{
  "n_layer": 15,
  "d_model": 192,
  "n_experts": 64,
  "experts_per_token": 6,
  "d_expert": 32,
  "d_shared_expert": 0,
  "activation": "swiglu",
  "moe_layers": [2, 3, 4, 5, 6, 7, 8, 9, 10, 11, 12, 13, 14],
  "router_score": "softmax",
  "normalize_top_k": true,
  "routed_scale": 1.0,
  "balance_loss": 0.00789,
  "balance_bias": false,
  "router_z_loss": 0.001,
  "init_std_router": 0.0197,
  "lr_router": 0.000387,
  "vocab_size": 16384,
  "norm": "rmsnorm",
  "norm_eps": 1e-06,
  "tie_embeddings": false,
  "optimizer": "muon_variant",
  "lr": 0.0163,
  "beta1": 0.95,
  "batch_tokens": [65536, 131072, 196608],
  "seq_len": 256,
  "train_tokens": 490000000,
  "steps": 3799,
  "dataset": "wikipedia_en"
}
Below are experts of layer 9 (counted from 0) of a mixture-of-experts language model. Rows are named router (the router's row for the expert), gate (a neuron's input weights, with its number), up (a neuron's input weights, with its number), down (a neuron's output weights, with its number) and show model dimensions 0-191. Each number is 50 + 12 x the weight over its row's rms, rounded and kept within 0 to 99.
After each expert's rows: "comes before" lists some tokens at least twice as common just after its tokens as in all text; "mostly gets" lists some tokens that are sent to it at least half of the time. This comes from a sample of Wikipedia text that the model never trained on. Tokens count by the router's weight.

# expert 6
router:58 54 57 38 52 37 54 33 56 45 62 46 33 43 33 58 57 45 55 32 49 41 44 57 34 43 43 46 37 63 48 60 43 54 62 50 34 43 29 51 57 42 39 83 35 44 48 57 44 42 52 48 58 48 45 20 42 59 58 44 57 52 66 40 68 46 41 41 66 67 54 63 48 50 35 39 26 47 46 56 44 38 42 65 64 24 27 15 51 48 40 64 44 33 29 60 39 65 49 52 52 58 33 41 40 42 74 53 57 52 38 60 57 46 42 67 46 47 21 40 47 47 37 43 64 54 61 79 41 36 47 65 44 40 57 15 63 58 39 51 38 33 58 42 45 55 31 38 34 37 47 56 37 62 58 52 61 64 55 67 36 46 39 43 57 29 35 44 65 65 36 45 40 47 45 45 37 29 72 60 38 60 42 58 65 53 43 38 60 61 59 66
gate0:48 62 47 31 40 43 24 40 51 72 36 48 55 53 53 21 64 48 59 42 59 33 58 33 50 45 45 58 51 61 51 56 53 57 60 58 48 44 36 60 31 42 47 41 52 58 27 47 43 51 47 53 39 49 70 32 55 59 47 56 51 39 50 48 57 38 55 46 35 60 70 37 36 43 42 69 44 87 61 29 21 63 58 59 39 53 35 44 67 53 82 39 59 58 57 58 62 45 38 66 47 35 57 54 52 42 37 70 30 64 42 53 67 65 37 63 65 36 43 35 51 43 43 31 62 59 39 54 52 49 57 50 47 47 43 36 52 56 63 43 30 37 33 72 48 68 65 57 51 34 38 51 53 73 53 28 53 66 59 59 50 45 51 41 51 51 54 57 39 47 44 29 53 17 63 53 56 54 62 50 34 45 43 52 40 67 39 35 37 73 70 62
up0:79 60 35 45 46 53 24 55 40 53 41 40 56 23 50 43 53 61 52 53 57 37 57 41 50 69 40 43 60 47 42 41 61 55 47 38 45 50 41 53 56 52 49 77 44 53 43 40 68 44 41 33 38 46 62 32 57 64 52 67 55 55 69 50 78 61 45 71 36 75 49 34 40 85 57 34 23 70 55 30 30 46 36 57 47 40 57 33 51 49 60 51 58 49 46 47 44 46 46 58 41 43 44 66 78 50 22 64 38 43 44 44 62 54 38 64 53 53 45 48 53 41 44 38 51 59 60 79 43 46 57 76 59 27 48 25 52 46 53 44 44 39 39 57 41 67 54 59 62 39 54 41 32 58 78 32 35 59 44 51 49 32 54 62 57 43 40 53 31 49 50 50 33 35 70 58 42 52 41 50 49 52 55 57 52 53 53 40 43 75 51 64
down0:56 52 22 57 42 56 44 28 45 47 47 70 62 44 39 52 48 44 48 74 60 40 41 54 65 45 46 45 51 21 40 42 51 50 43 64 52 39 66 51 50 57 56 19 53 64 47 42 40 36 60 54 57 56 44 41 60 44 55 35 48 42 70 46 35 38 55 44 36 24 41 49 43 58 22 64 40 66 34 37 24 41 61 57 40 44 72 37 53 63 73 53 40 54 54 41 57 53 51 41 40 13 51 48 41 49 65 51 32 31 58 41 35 57 56 57 60 49 37 41 53 60 39 55 58 59 63 38 22 57 69 43 23 66 48 51 51 50 38 70 39 46 40 41 58 49 56 63 36 56 53 41 56 38 62 64 42 50 38 52 60 53 65 42 42 37 61 56 53 51 25 65 57 51 54 74 23 76 60 60 62 40 52 49 43 61 44 35 71 37 52 45
comes before: " the", " a", " by", " to", " in", " as"
mostly gets: " released", " made", " used", " played", " won", " began"

# expert 54
router:53 54 59 42 59 35 57 34 56 50 65 56 38 45 35 68 59 30 50 37 33 44 42 58 19 42 44 35 30 55 61 54 45 64 57 59 47 24 46 44 55 36 46 61 36 39 62 54 40 39 71 59 67 46 51 42 45 69 55 43 45 52 63 45 57 59 47 45 59 79 67 58 51 35 40 40 30 27 47 55 47 29 38 62 60 39 29 54 44 46 32 62 37 31 41 51 51 49 34 60 76 65 35 24 40 39 60 62 55 69 47 60 35 47 39 61 57 45 50 36 30 45 51 46 52 61 58 70 38 48 45 58 34 40 56 31 64 62 29 57 35 48 59 33 39 42 47 39 33 48 48 64 41 61 68 73 50 51 57 57 32 39 42 36 46 39 42 43 66 53 37 40 38 39 24 36 48 37 64 70 43 56 34 53 58 48 40 44 70 55 60 47
gate0:63 31 35 50 50 35 41 42 39 40 60 71 59 67 19 53 58 65 45 36 37 61 57 47 30 61 45 50 46 54 68 64 46 44 66 34 43 37 47 76 66 54 29 51 53 51 47 51 45 52 62 39 62 82 35 26 47 65 77 63 79 63 49 58 56 57 43 61 52 56 55 46 65 52 50 53 47 56 55 52 59 53 41 69 35 51 50 71 49 79 53 44 33 50 66 35 51 36 40 72 49 66 35 57 29 21 46 45 67 51 45 44 40 53 38 47 66 59 61 59 42 53 52 50 50 55 30 53 77 45 40 64 47 65 49 44 58 67 26 54 56 64 79 47 68 35 56 67 50 52 55 73 45 39 46 57 46 47 31 37 56 49 39 32 44 48 55 33 48 57 55 51 37 52 34 58 50 53 63 41 42 46 36 48 47 44 48 37 47 41 56 41
up0:62 57 61 76 51 58 64 29 48 60 43 32 38 33 47 45 30 55 63 76 53 48 55 76 70 43 46 58 41 40 34 46 49 79 58 45 55 64 45 34 21 42 53 41 67 43 46 41 54 49 64 71 37 43 54 66 39 30 61 37 38 24 40 48 43 52 48 32 53 65 34 46 50 60 45 43 53 30 51 31 50 49 58 57 49 46 35 47 56 38 51 53 43 38 38 80 49 55 56 56 54 39 50 69 61 38 38 42 47 35 48 60 65 58 36 46 30 68 42 58 45 55 34 34 44 42 46 40 35 58 56 38 75 39 53 52 85 39 54 57 47 37 45 49 55 55 32 56 56 40 65 50 46 44 41 46 42 47 51 71 32 46 66 42 43 69 61 74 52 42 65 25 48 56 43 42 47 49 32 45 74 61 52 51 44 39 53 69 60 53 45 58
down0:44 48 33 61 47 81 59 51 58 33 44 46 47 50 53 37 53 59 41 46 66 62 36 53 44 63 39 61 57 27 55 54 48 42 48 64 44 35 37 57 44 63 60 54 47 37 59 47 52 56 50 41 49 34 32 26 32 45 32 50 28 52 23 80 32 48 59 37 51 56 54 53 20 56 44 61 54 36 46 47 47 58 68 43 63 51 49 50 30 17 44 40 54 27 43 37 42 67 65 43 40 70 62 49 50 45 62 63 74 77 57 54 60 32 54 53 67 25 50 56 71 58 40 43 50 52 73 49 57 37 35 47 62 49 40 55 71 57 54 36 61 41 42 57 48 34 47 69 38 52 48 49 47 53 55 75 39 73 47 59 39 37 65 62 44 46 54 52 35 51 40 54 55 58 65 50 44 65 49 45 46 34 35 60 56 60 77 27 50 51 43 54
comes before: " ", " \"", " first", " —", " A", " •"
mostly gets: "|", "====", " won", " |", "-", " received"

# expert 25
router:44 44 46 35 49 39 67 36 52 42 42 57 47 39 34 49 60 39 68 41 47 35 48 58 36 34 44 42 48 55 58 65 42 72 63 63 42 25 43 38 71 41 41 61 43 36 59 67 46 49 59 51 55 36 35 30 44 80 60 43 57 40 58 52 67 60 31 44 53 64 78 67 31 44 40 52 48 33 28 57 38 45 41 61 58 58 37 38 43 43 47 66 46 37 53 71 50 65 42 57 71 51 45 46 34 40 69 65 62 56 42 72 41 44 46 59 29 45 45 40 43 45 43 33 56 64 56 60 37 47 39 55 37 47 58 37 51 63 34 55 47 52 58 42 30 48 42 43 43 40 43 55 46 60 63 64 55 50 77 62 37 42 32 32 59 54 37 39 66 61 26 36 36 47 32 53 36 34 47 61 43 61 32 57 70 61 32 40 58 58 53 82
gate0:73 65 42 22 45 56 45 82 50 61 44 49 46 51 56 58 28 46 78 46 55 41 47 56 53 30 44 52 61 68 46 44 40 28 54 51 37 32 69 52 68 55 46 60 52 51 38 65 48 76 57 40 56 73 45 60 46 47 42 44 42 70 45 61 44 71 47 57 50 53 61 50 51 60 68 64 45 35 45 41 47 56 57 51 36 63 46 49 60 55 51 59 64 55 60 55 69 39 45 32 65 60 41 44 47 41 59 56 49 51 31 65 42 59 35 35 51 35 55 47 51 77 38 59 71 54 67 53 51 47 37 62 29 45 62 64 41 36 54 62 54 45 26 31 42 76 25 44 55 54 59 50 58 51 29 50 79 66 40 48 61 53 30 45 47 60 46 55 49 72 67 41 10 51 40 46 44 57 56 42 46 19 47 48 55 46 51 52 43 57 45 53
up0:43 44 26 83 36 57 50 45 31 57 48 65 68 59 54 63 48 35 40 40 66 43 62 42 55 23 42 42 73 51 51 59 46 40 47 46 35 45 43 60 47 57 51 47 53 69 75 63 57 37 53 43 51 40 56 33 55 31 71 40 32 42 27 56 36 52 46 59 53 64 74 69 50 51 55 47 51 45 49 50 57 64 63 79 49 52 42 43 35 67 48 32 51 35 41 41 57 32 50 26 59 71 43 50 38 49 42 46 46 33 50 62 52 39 30 36 55 60 56 20 63 26 38 42 46 78 41 25 53 38 60 51 52 66 33 69 48 53 29 65 48 45 72 40 40 50 57 57 63 59 32 45 64 52 63 40 63 44 41 37 35 54 42 55 43 50 50 52 54 58 54 41 47 50 66 53 38 35 33 55 45 52 57 45 61 31 48 62 55 31 61 42
down0:51 50 28 53 52 47 45 42 67 18 58 60 62 43 72 69 42 52 50 35 43 49 66 69 61 49 62 61 55 78 44 29 45 59 44 55 39 56 69 44 44 57 55 57 69 38 67 42 54 51 47 64 58 62 40 56 37 43 44 31 51 57 73 41 50 38 72 41 43 63 44 45 52 56 56 53 59 42 53 59 57 50 53 46 44 52 46 45 55 56 60 40 50 41 45 40 77 45 70 41 33 43 60 26 61 42 50 64 51 68 61 27 62 55 54 42 48 46 42 58 43 38 57 67 48 44 39 39 52 50 45 60 23 21 49 42 55 39 44 55 52 64 62 54 44 32 45 20 51 69 54 48 33 73 53 40 41 60 50 45 46 37 71 60 31 50 64 54 45 53 36 52 35 61 51 88 47 31 55 54 65 48 57 63 27 66 63 29 24 45 44 48
comes before: ",", " of", " and", ".\n\n", " was", " is"
mostly gets: " final", " This", " previous", " own", " this", "-time"

# expert 34
router:52 49 57 35 56 58 46 23 55 42 44 59 38 34 38 56 65 28 53 36 42 33 35 51 45 42 41 46 39 66 57 62 40 53 61 69 41 29 24 41 59 43 32 72 28 29 56 65 36 50 47 59 75 31 36 20 29 66 60 42 62 38 64 45 57 57 39 35 55 48 66 64 38 36 42 46 37 42 42 64 51 45 41 58 59 49 42 19 40 51 40 58 54 33 43 54 46 77 38 58 66 45 38 53 47 48 48 61 56 44 40 60 41 45 42 55 48 32 41 34 49 39 56 45 65 52 75 61 31 27 35 63 50 36 64 34 52 61 36 57 38 50 56 43 48 39 32 34 33 45 46 57 36 67 61 61 59 49 37 66 35 55 37 44 60 48 42 40 60 59 45 38 42 64 40 38 45 45 67 51 37 58 52 59 59 60 39 37 38 65 63 57
gate0:65 36 64 44 40 60 40 52 80 56 40 31 45 40 43 65 60 39 44 48 75 38 43 69 73 52 50 48 55 52 44 48 35 39 49 37 41 41 34 29 55 64 62 44 55 35 56 59 52 46 32 66 50 49 52 52 53 39 39 25 73 49 49 65 56 43 46 24 57 38 71 51 76 53 49 61 26 51 50 59 53 39 63 55 48 69 54 43 55 54 51 65 53 52 48 67 31 33 49 36 30 58 63 41 77 52 46 50 45 58 48 56 47 67 46 53 44 45 42 39 43 39 69 60 51 46 54 59 39 53 48 49 67 67 50 35 59 36 65 46 15 59 39 31 67 34 39 56 59 51 37 53 32 35 80 33 52 65 59 76 41 66 26 43 59 50 55 60 48 58 43 46 53 50 35 74 47 33 68 60 56 66 49 51 54 49 42 51 46 50 67 44
up0:30 30 48 43 21 49 49 40 72 60 33 47 46 54 28 59 61 39 49 51 70 58 47 58 67 61 58 41 49 46 65 60 55 41 40 56 44 55 39 46 39 59 57 72 56 35 50 48 28 60 54 44 60 49 51 54 40 58 48 21 63 35 40 44 72 52 58 44 48 21 47 59 62 41 69 57 39 50 54 56 53 47 58 23 56 61 63 54 24 53 64 56 48 67 45 51 47 58 58 51 49 72 39 44 39 59 52 43 60 58 29 56 52 47 62 61 43 70 55 43 37 46 81 55 77 28 46 60 57 41 26 48 54 55 57 67 41 49 62 53 10 42 32 34 71 29 40 43 58 47 32 42 28 39 62 64 57 35 54 48 48 63 53 36 44 44 39 59 44 43 70 51 63 57 54 41 55 41 51 49 66 45 57 48 59 50 40 43 64 27 52 47
down0:59 35 54 38 49 55 48 45 61 38 50 34 60 38 43 47 62 52 64 57 51 31 57 49 68 76 56 65 59 52 49 43 40 52 52 66 35 34 58 26 46 51 72 57 65 59 60 59 46 60 21 65 47 61 50 64 57 61 53 43 34 73 47 66 70 25 49 69 46 35 59 67 38 44 33 39 50 63 62 62 51 38 53 38 43 41 40 55 46 65 31 49 42 52 49 49 61 43 75 39 31 61 48 29 40 58 26 62 50 58 47 42 55 54 68 59 42 44 40 71 21 48 48 80 53 54 37 46 52 58 55 56 52 57 75 48 55 40 53 30 71 62 47 56 72 67 59 56 74 56 52 37 49 40 70 69 53 46 61 43 52 59 60 60 55 67 31 54 55 57 50 54 57 45 56 57 54 48 58 60 26 31 21 39 49 45 37 55 52 53 43 67
comes before: ":", "\n", " was", " is", ")", "\n\n"
mostly gets: "History", "Scientific", " Release", " Phylum", " classification", "–present"

# expert 53
router:57 63 62 40 68 57 68 36 42 42 42 41 36 26 49 45 57 48 57 32 44 40 44 49 38 46 39 29 34 59 60 56 37 61 75 62 53 37 44 31 62 40 51 54 37 42 45 57 37 53 59 43 60 21 46 64 49 51 65 47 58 46 74 47 60 72 45 47 55 60 80 64 46 30 34 49 43 15 35 69 33 37 45 47 64 49 43 42 47 19 55 52 27 32 46 76 40 50 45 56 54 61 48 54 39 44 61 63 53 54 49 62 38 42 45 53 46 32 48 45 41 36 46 46 63 43 56 53 37 39 36 47 35 42 45 38 51 57 33 63 40 29 51 38 33 50 51 42 38 43 48 54 43 51 60 57 77 54 63 54 31 56 41 45 72 47 27 41 63 57 34 31 43 61 32 36 44 45 59 57 46 60 37 53 48 79 41 39 46 54 61 65
gate0:65 36 70 47 68 51 42 31 27 41 46 68 62 64 52 39 62 49 46 39 59 74 57 67 38 51 49 64 52 50 36 41 54 62 69 53 68 40 08 50 64 65 47 48 53 49 52 59 50 52 69 39 68 69 55 70 28 40 64 49 49 55 60 45 40 48 62 43 71 45 63 47 48 57 41 65 37 60 53 53 53 77 35 23 51 54 27 70 52 41 46 57 60 33 40 53 63 58 43 52 48 59 65 57 71 45 45 49 45 54 48 42 49 44 28 47 59 40 30 46 24 61 52 43 63 70 45 18 67 53 61 36 57 43 35 34 52 61 51 52 54 61 61 40 37 44 54 55 48 31 48 58 46 50 39 53 71 42 56 37 50 61 58 78 70 42 47 44 34 65 20 40 46 41 58 38 46 56 67 63 59 50 48 48 53 55 58 51 49 47 60 59
up0:50 51 63 47 64 17 60 64 42 73 38 55 55 66 47 52 53 48 50 31 62 61 55 50 51 61 37 58 64 44 42 40 42 65 71 47 47 50 35 56 43 60 44 56 54 56 33 40 52 54 63 43 56 57 70 71 44 39 72 48 51 40 59 30 37 47 48 51 76 32 61 52 48 40 46 65 69 57 48 58 53 69 52 46 82 52 43 52 53 16 56 60 55 37 45 71 59 55 57 51 37 43 54 49 56 59 56 40 38 54 45 36 41 28 61 46 52 27 51 47 13 45 45 68 39 57 38 27 55 51 56 54 48 32 25 59 63 68 39 54 53 45 58 54 57 41 67 50 62 59 57 44 59 55 47 42 61 44 43 45 41 52 38 67 79 62 45 50 23 71 45 39 56 60 59 58 46 56 52 55 61 71 62 38 66 62 62 57 50 82 69 46
down0:43 55 38 46 56 58 53 23 26 49 42 69 44 43 67 33 62 37 51 48 55 53 51 44 39 29 50 49 35 44 37 23 52 61 48 53 81 37 51 50 73 44 59 43 35 50 62 50 46 28 45 59 60 49 59 54 55 44 43 43 53 62 63 41 59 54 75 50 30 50 51 40 53 45 39 53 60 61 54 35 45 74 62 25 46 63 43 49 53 48 54 47 81 62 56 57 57 32 23 54 50 56 36 64 63 43 39 54 48 51 53 69 40 84 35 41 34 47 52 36 47 57 53 39 68 55 58 31 74 71 61 59 62 57 28 37 61 34 43 68 41 57 36 35 40 32 53 57 43 44 41 50 40 46 37 60 69 18 74 31 37 68 62 44 53 43 48 49 35 50 39 62 47 56 55 45 52 53 55 55 43 48 31 46 50 36 53 40 58 40 55 64
comes before: ",", " (", "\n", ")", "'s", "\""
mostly gets: " University", " York", " City", " Washington", " Angeles", " Carolina"

# expert 45
router:60 42 61 35 46 48 56 36 65 38 52 80 39 40 44 53 57 40 60 35 43 39 41 56 43 39 43 32 43 58 67 55 33 67 61 57 37 41 39 40 62 35 42 53 34 34 61 62 42 41 68 51 48 38 40 44 42 58 60 42 52 49 71 41 68 62 39 39 55 62 56 66 44 43 34 43 39 36 34 63 34 38 37 59 62 36 39 40 33 39 39 57 32 35 49 57 39 63 39 58 61 61 39 43 36 36 63 62 52 61 39 75 33 31 43 67 44 33 44 43 40 34 41 43 65 57 60 56 35 43 40 54 39 34 58 34 69 60 34 54 38 34 56 44 35 35 38 28 36 31 28 66 43 62 64 60 61 58 56 64 38 43 34 40 66 39 30 44 58 57 37 40 38 67 35 38 42 31 61 61 44 62 43 61 61 62 36 36 61 51 59 63
gate0:50 51 35 52 36 74 48 45 40 45 47 50 50 58 44 49 68 54 72 50 29 52 44 60 26 47 53 46 47 46 55 56 71 32 50 39 36 58 31 67 54 29 48 52 38 39 59 75 37 57 61 67 66 54 62 60 45 20 58 62 51 54 51 41 55 71 34 65 60 72 61 81 44 60 40 53 65 63 64 53 52 68 65 48 37 60 35 34 60 44 48 46 44 50 63 48 48 44 51 73 57 55 57 45 38 48 82 59 59 56 45 53 52 60 60 57 29 58 55 62 67 42 46 66 51 47 71 38 22 37 56 49 61 43 66 48 64 43 44 30 42 55 37 56 34 36 53 42 62 34 64 75 65 60 50 53 47 53 50 59 40 59 38 35 28 57 47 30 43 57 60 56 31 52 35 37 55 39 50 48 54 70 63 42 43 39 47 47 71 58 77 58
up0:70 58 67 45 56 36 42 75 46 60 73 44 42 11 34 58 40 46 27 45 41 52 55 47 42 54 50 51 51 65 44 26 50 63 49 50 55 44 43 51 59 55 65 61 65 57 40 37 48 47 48 48 50 52 55 56 50 55 43 53 24 39 46 58 54 33 64 31 34 55 63 40 73 36 58 19 26 47 50 44 48 37 43 48 55 44 54 64 63 39 50 54 49 53 30 60 45 46 48 55 44 36 31 64 32 59 42 57 65 39 45 42 66 55 39 66 55 39 31 50 46 35 55 34 44 32 44 80 60 66 47 51 53 59 50 43 43 49 63 57 44 61 59 37 60 65 44 41 31 55 40 47 59 52 37 41 72 67 68 78 42 48 43 63 71 48 45 54 61 61 45 61 31 46 64 41 51 34 65 43 84 56 37 50 58 49 67 23 57 62 42 50
down0:16 60 51 50 29 52 61 65 39 52 45 54 44 33 54 43 48 51 46 55 67 49 52 54 54 49 45 54 51 56 47 68 52 20 52 52 49 59 41 44 65 29 52 59 85 57 49 45 48 59 41 31 49 48 64 45 57 57 36 39 40 53 53 41 38 52 47 43 48 37 47 40 54 58 60 48 53 24 23 63 34 47 32 34 39 29 52 40 45 70 47 86 51 33 36 58 32 40 33 39 34 65 61 63 45 47 75 44 41 22 43 58 40 36 46 40 61 46 56 56 61 44 47 28 54 41 38 60 57 43 34 44 28 56 60 23 27 56 67 58 52 55 46 56 65 53 57 42 42 63 49 37 41 52 57 60 42 48 49 51 36 51 40 39 26 55 84 61 51 63 54 57 53 37 38 63 37 22 47 31 42 44 57 52 57 59 37 58 45 58 44 46
comes before: " |", ",", " and", " (", ".\n\n", "\n"
mostly gets: " Racing", " Lemmon", "ford", " Colorado", " Athletic", " Zealand"

# expert 10
router:69 48 65 42 62 42 60 36 69 43 60 50 36 43 38 60 60 39 61 40 43 37 41 63 34 36 34 35 40 61 60 62 36 62 62 66 39 36 40 40 60 34 47 61 36 38 58 59 34 40 61 56 58 40 46 46 42 68 62 40 69 38 62 41 68 63 38 37 57 66 59 68 43 42 41 45 34 42 30 62 32 34 42 67 59 39 41 41 34 41 39 67 41 35 34 58 34 66 48 66 63 52 36 39 39 40 61 62 68 63 44 66 37 35 36 66 31 37 38 42 43 44 37 45 61 59 63 57 34 36 40 63 39 38 59 43 64 59 40 63 40 35 65 42 37 42 38 42 40 43 34 64 45 69 61 61 58 60 60 62 43 39 35 37 66 40 36 35 64 56 38 42 37 64 42 39 44 42 63 57 35 63 41 59 70 58 37 39 60 60 61 61
gate0:56 46 41 36 52 49 57 30 66 33 44 40 52 47 64 31 43 69 51 30 48 54 69 55 44 45 58 55 34 42 50 59 41 54 54 61 32 70 47 52 40 55 49 52 35 38 48 65 31 56 66 53 38 24 48 56 41 32 73 36 74 51 55 46 64 45 55 48 55 54 70 61 55 38 51 48 40 37 38 61 42 54 49 62 24 54 75 44 52 18 44 66 38 39 45 67 46 43 53 54 60 58 56 41 43 44 59 28 41 32 58 63 49 48 43 43 41 59 58 24 92 43 50 48 64 40 36 49 45 53 58 71 45 73 62 55 65 47 45 66 43 53 47 46 42 51 59 40 64 76 52 70 31 60 43 42 69 41 59 46 52 58 40 43 40 47 43 26 40 53 54 46 47 63 61 55 48 30 58 45 65 71 55 38 52 64 22 55 52 38 62 67
up0:55 35 70 60 47 58 50 54 35 55 58 56 29 46 48 47 73 48 51 50 50 53 35 31 48 62 56 54 92 54 42 57 65 48 50 64 43 49 58 43 48 32 42 32 52 42 57 35 52 73 40 69 54 50 39 55 63 47 72 48 54 61 64 53 55 68 38 32 51 56 45 61 50 48 48 57 61 54 80 37 75 42 62 37 63 51 50 54 60 51 53 55 55 56 58 52 48 51 59 52 47 00 40 61 42 51 52 45 55 67 53 28 59 61 53 49 43 39 62 56 23 61 48 61 47 57 55 42 44 39 52 26 43 31 29 54 34 58 58 62 40 51 42 34 53 77 51 48 45 38 37 35 49 47 52 51 31 71 46 44 51 36 38 31 76 70 62 43 53 47 48 51 59 67 48 39 47 63 43 59 44 42 55 65 30 57 78 34 34 53 53 38
down0:61 42 48 56 66 43 49 64 62 31 60 21 42 41 49 57 44 20 63 34 76 49 40 54 54 54 53 58 37 51 23 61 51 52 49 51 35 57 56 75 46 45 52 56 42 59 37 24 34 44 52 47 66 65 49 41 42 40 43 55 45 67 55 60 54 53 47 50 57 57 28 43 66 56 41 45 62 48 46 33 48 44 46 79 24 50 41 63 48 51 52 52 56 70 68 47 43 57 55 48 54 63 38 51 30 51 36 49 47 42 55 47 43 84 47 53 58 63 53 52 39 62 69 47 12 44 51 46 41 46 66 42 61 44 51 42 47 58 46 52 49 54 49 43 49 59 51 59 18 69 61 54 46 50 47 38 75 45 30 65 42 37 51 39 52 45 49 66 73 62 68 58 48 51 49 49 55 47 43 44 50 67 15 26 61 27 33 59 53 70 36 43
comes before: ",", " of", " and", " in", " to", ".\n\n"
mostly gets: " pro", " sens", " sol", " bo", " scene", " concept"

# expert 41
router:56 39 63 37 60 34 54 39 61 36 61 60 33 36 36 62 62 35 61 38 40 42 35 62 41 38 42 39 37 66 61 62 38 62 63 65 38 36 38 43 61 34 38 61 40 36 62 60 36 41 63 57 66 38 46 38 38 61 61 41 56 35 61 44 65 61 39 42 68 58 58 62 37 43 38 42 40 38 33 61 36 35 35 60 55 36 40 43 37 40 40 62 35 37 35 54 35 67 40 62 57 50 39 43 43 43 62 64 62 59 41 66 34 41 36 63 40 35 35 37 40 35 40 35 59 64 68 56 43 33 46 61 40 36 60 39 59 64 36 65 44 36 63 33 37 40 32 36 38 43 35 67 35 63 54 58 65 62 51 60 39 37 38 33 58 44 39 37 67 53 37 37 31 69 36 40 42 36 60 60 41 62 43 63 61 55 35 40 66 60 59 63
gate0:66 33 62 61 50 43 42 40 67 36 60 48 43 46 52 65 65 36 32 27 73 30 58 80 61 47 54 28 62 75 65 46 47 51 49 51 54 39 48 66 54 47 63 48 37 40 59 55 55 45 58 47 66 55 52 39 35 60 70 52 48 32 50 49 82 44 51 52 61 67 41 49 44 47 30 54 70 50 20 41 47 54 28 52 46 51 44 63 43 33 70 58 54 41 42 54 42 61 47 42 49 57 40 65 46 39 66 61 45 53 33 48 58 68 44 60 23 63 32 43 58 54 45 32 59 64 46 53 48 59 49 58 18 62 39 43 47 56 42 52 51 43 62 62 49 27 55 41 51 31 30 39 56 48 47 40 48 40 33 71 63 48 47 49 63 79 55 45 71 48 44 52 39 31 44 27 35 64 50 59 35 52 46 71 60 51 49 64 59 29 61 55
up0:30 52 61 44 60 42 32 58 45 53 50 68 34 39 64 57 46 38 45 49 32 22 51 48 37 48 49 68 57 51 44 46 63 26 67 33 47 64 47 53 46 65 55 60 45 58 42 49 39 56 48 45 64 36 29 59 53 53 58 63 47 44 42 38 15 59 41 42 37 34 54 66 46 46 55 56 18 57 68 45 46 42 56 62 56 62 45 57 60 57 31 77 59 64 51 56 69 60 39 44 61 46 50 26 63 78 36 51 38 70 61 55 47 42 67 46 68 48 73 44 44 53 43 65 56 55 78 51 57 45 51 55 71 43 56 46 44 45 52 46 56 20 59 45 53 70 40 37 51 58 48 53 37 65 58 63 49 75 69 49 48 62 34 54 61 42 55 57 33 56 46 54 56 54 58 68 49 34 60 42 42 61 29 25 43 46 33 35 66 60 42 71
down0:47 55 65 45 67 53 36 44 65 60 42 53 50 62 36 70 43 37 45 50 56 34 53 50 35 43 49 66 49 49 47 48 42 40 53 43 52 57 38 51 61 31 44 57 71 39 60 58 42 31 47 69 48 64 43 36 78 39 42 36 68 50 57 50 36 40 51 38 55 68 46 30 32 56 39 45 54 36 39 57 68 81 46 60 37 39 37 56 35 47 40 52 57 61 64 50 48 47 58 54 71 59 42 58 68 41 48 39 44 75 31 58 23 53 44 69 52 79 45 37 38 51 27 35 54 56 47 60 67 57 52 74 60 54 64 54 51 53 51 52 24 28 47 47 49 21 46 38 53 28 64 55 54 56 58 67 53 41 44 28 83 33 38 41 54 50 59 24 53 46 66 46 61 59 21 45 43 52 47 57 54 58 50 54 53 32 48 44 50 59 50 69
comes before: " of", " and", "-", " in", ".\n\n", " to"
mostly gets: " Minister", " footballer", " railway", " player", " fire", " cell"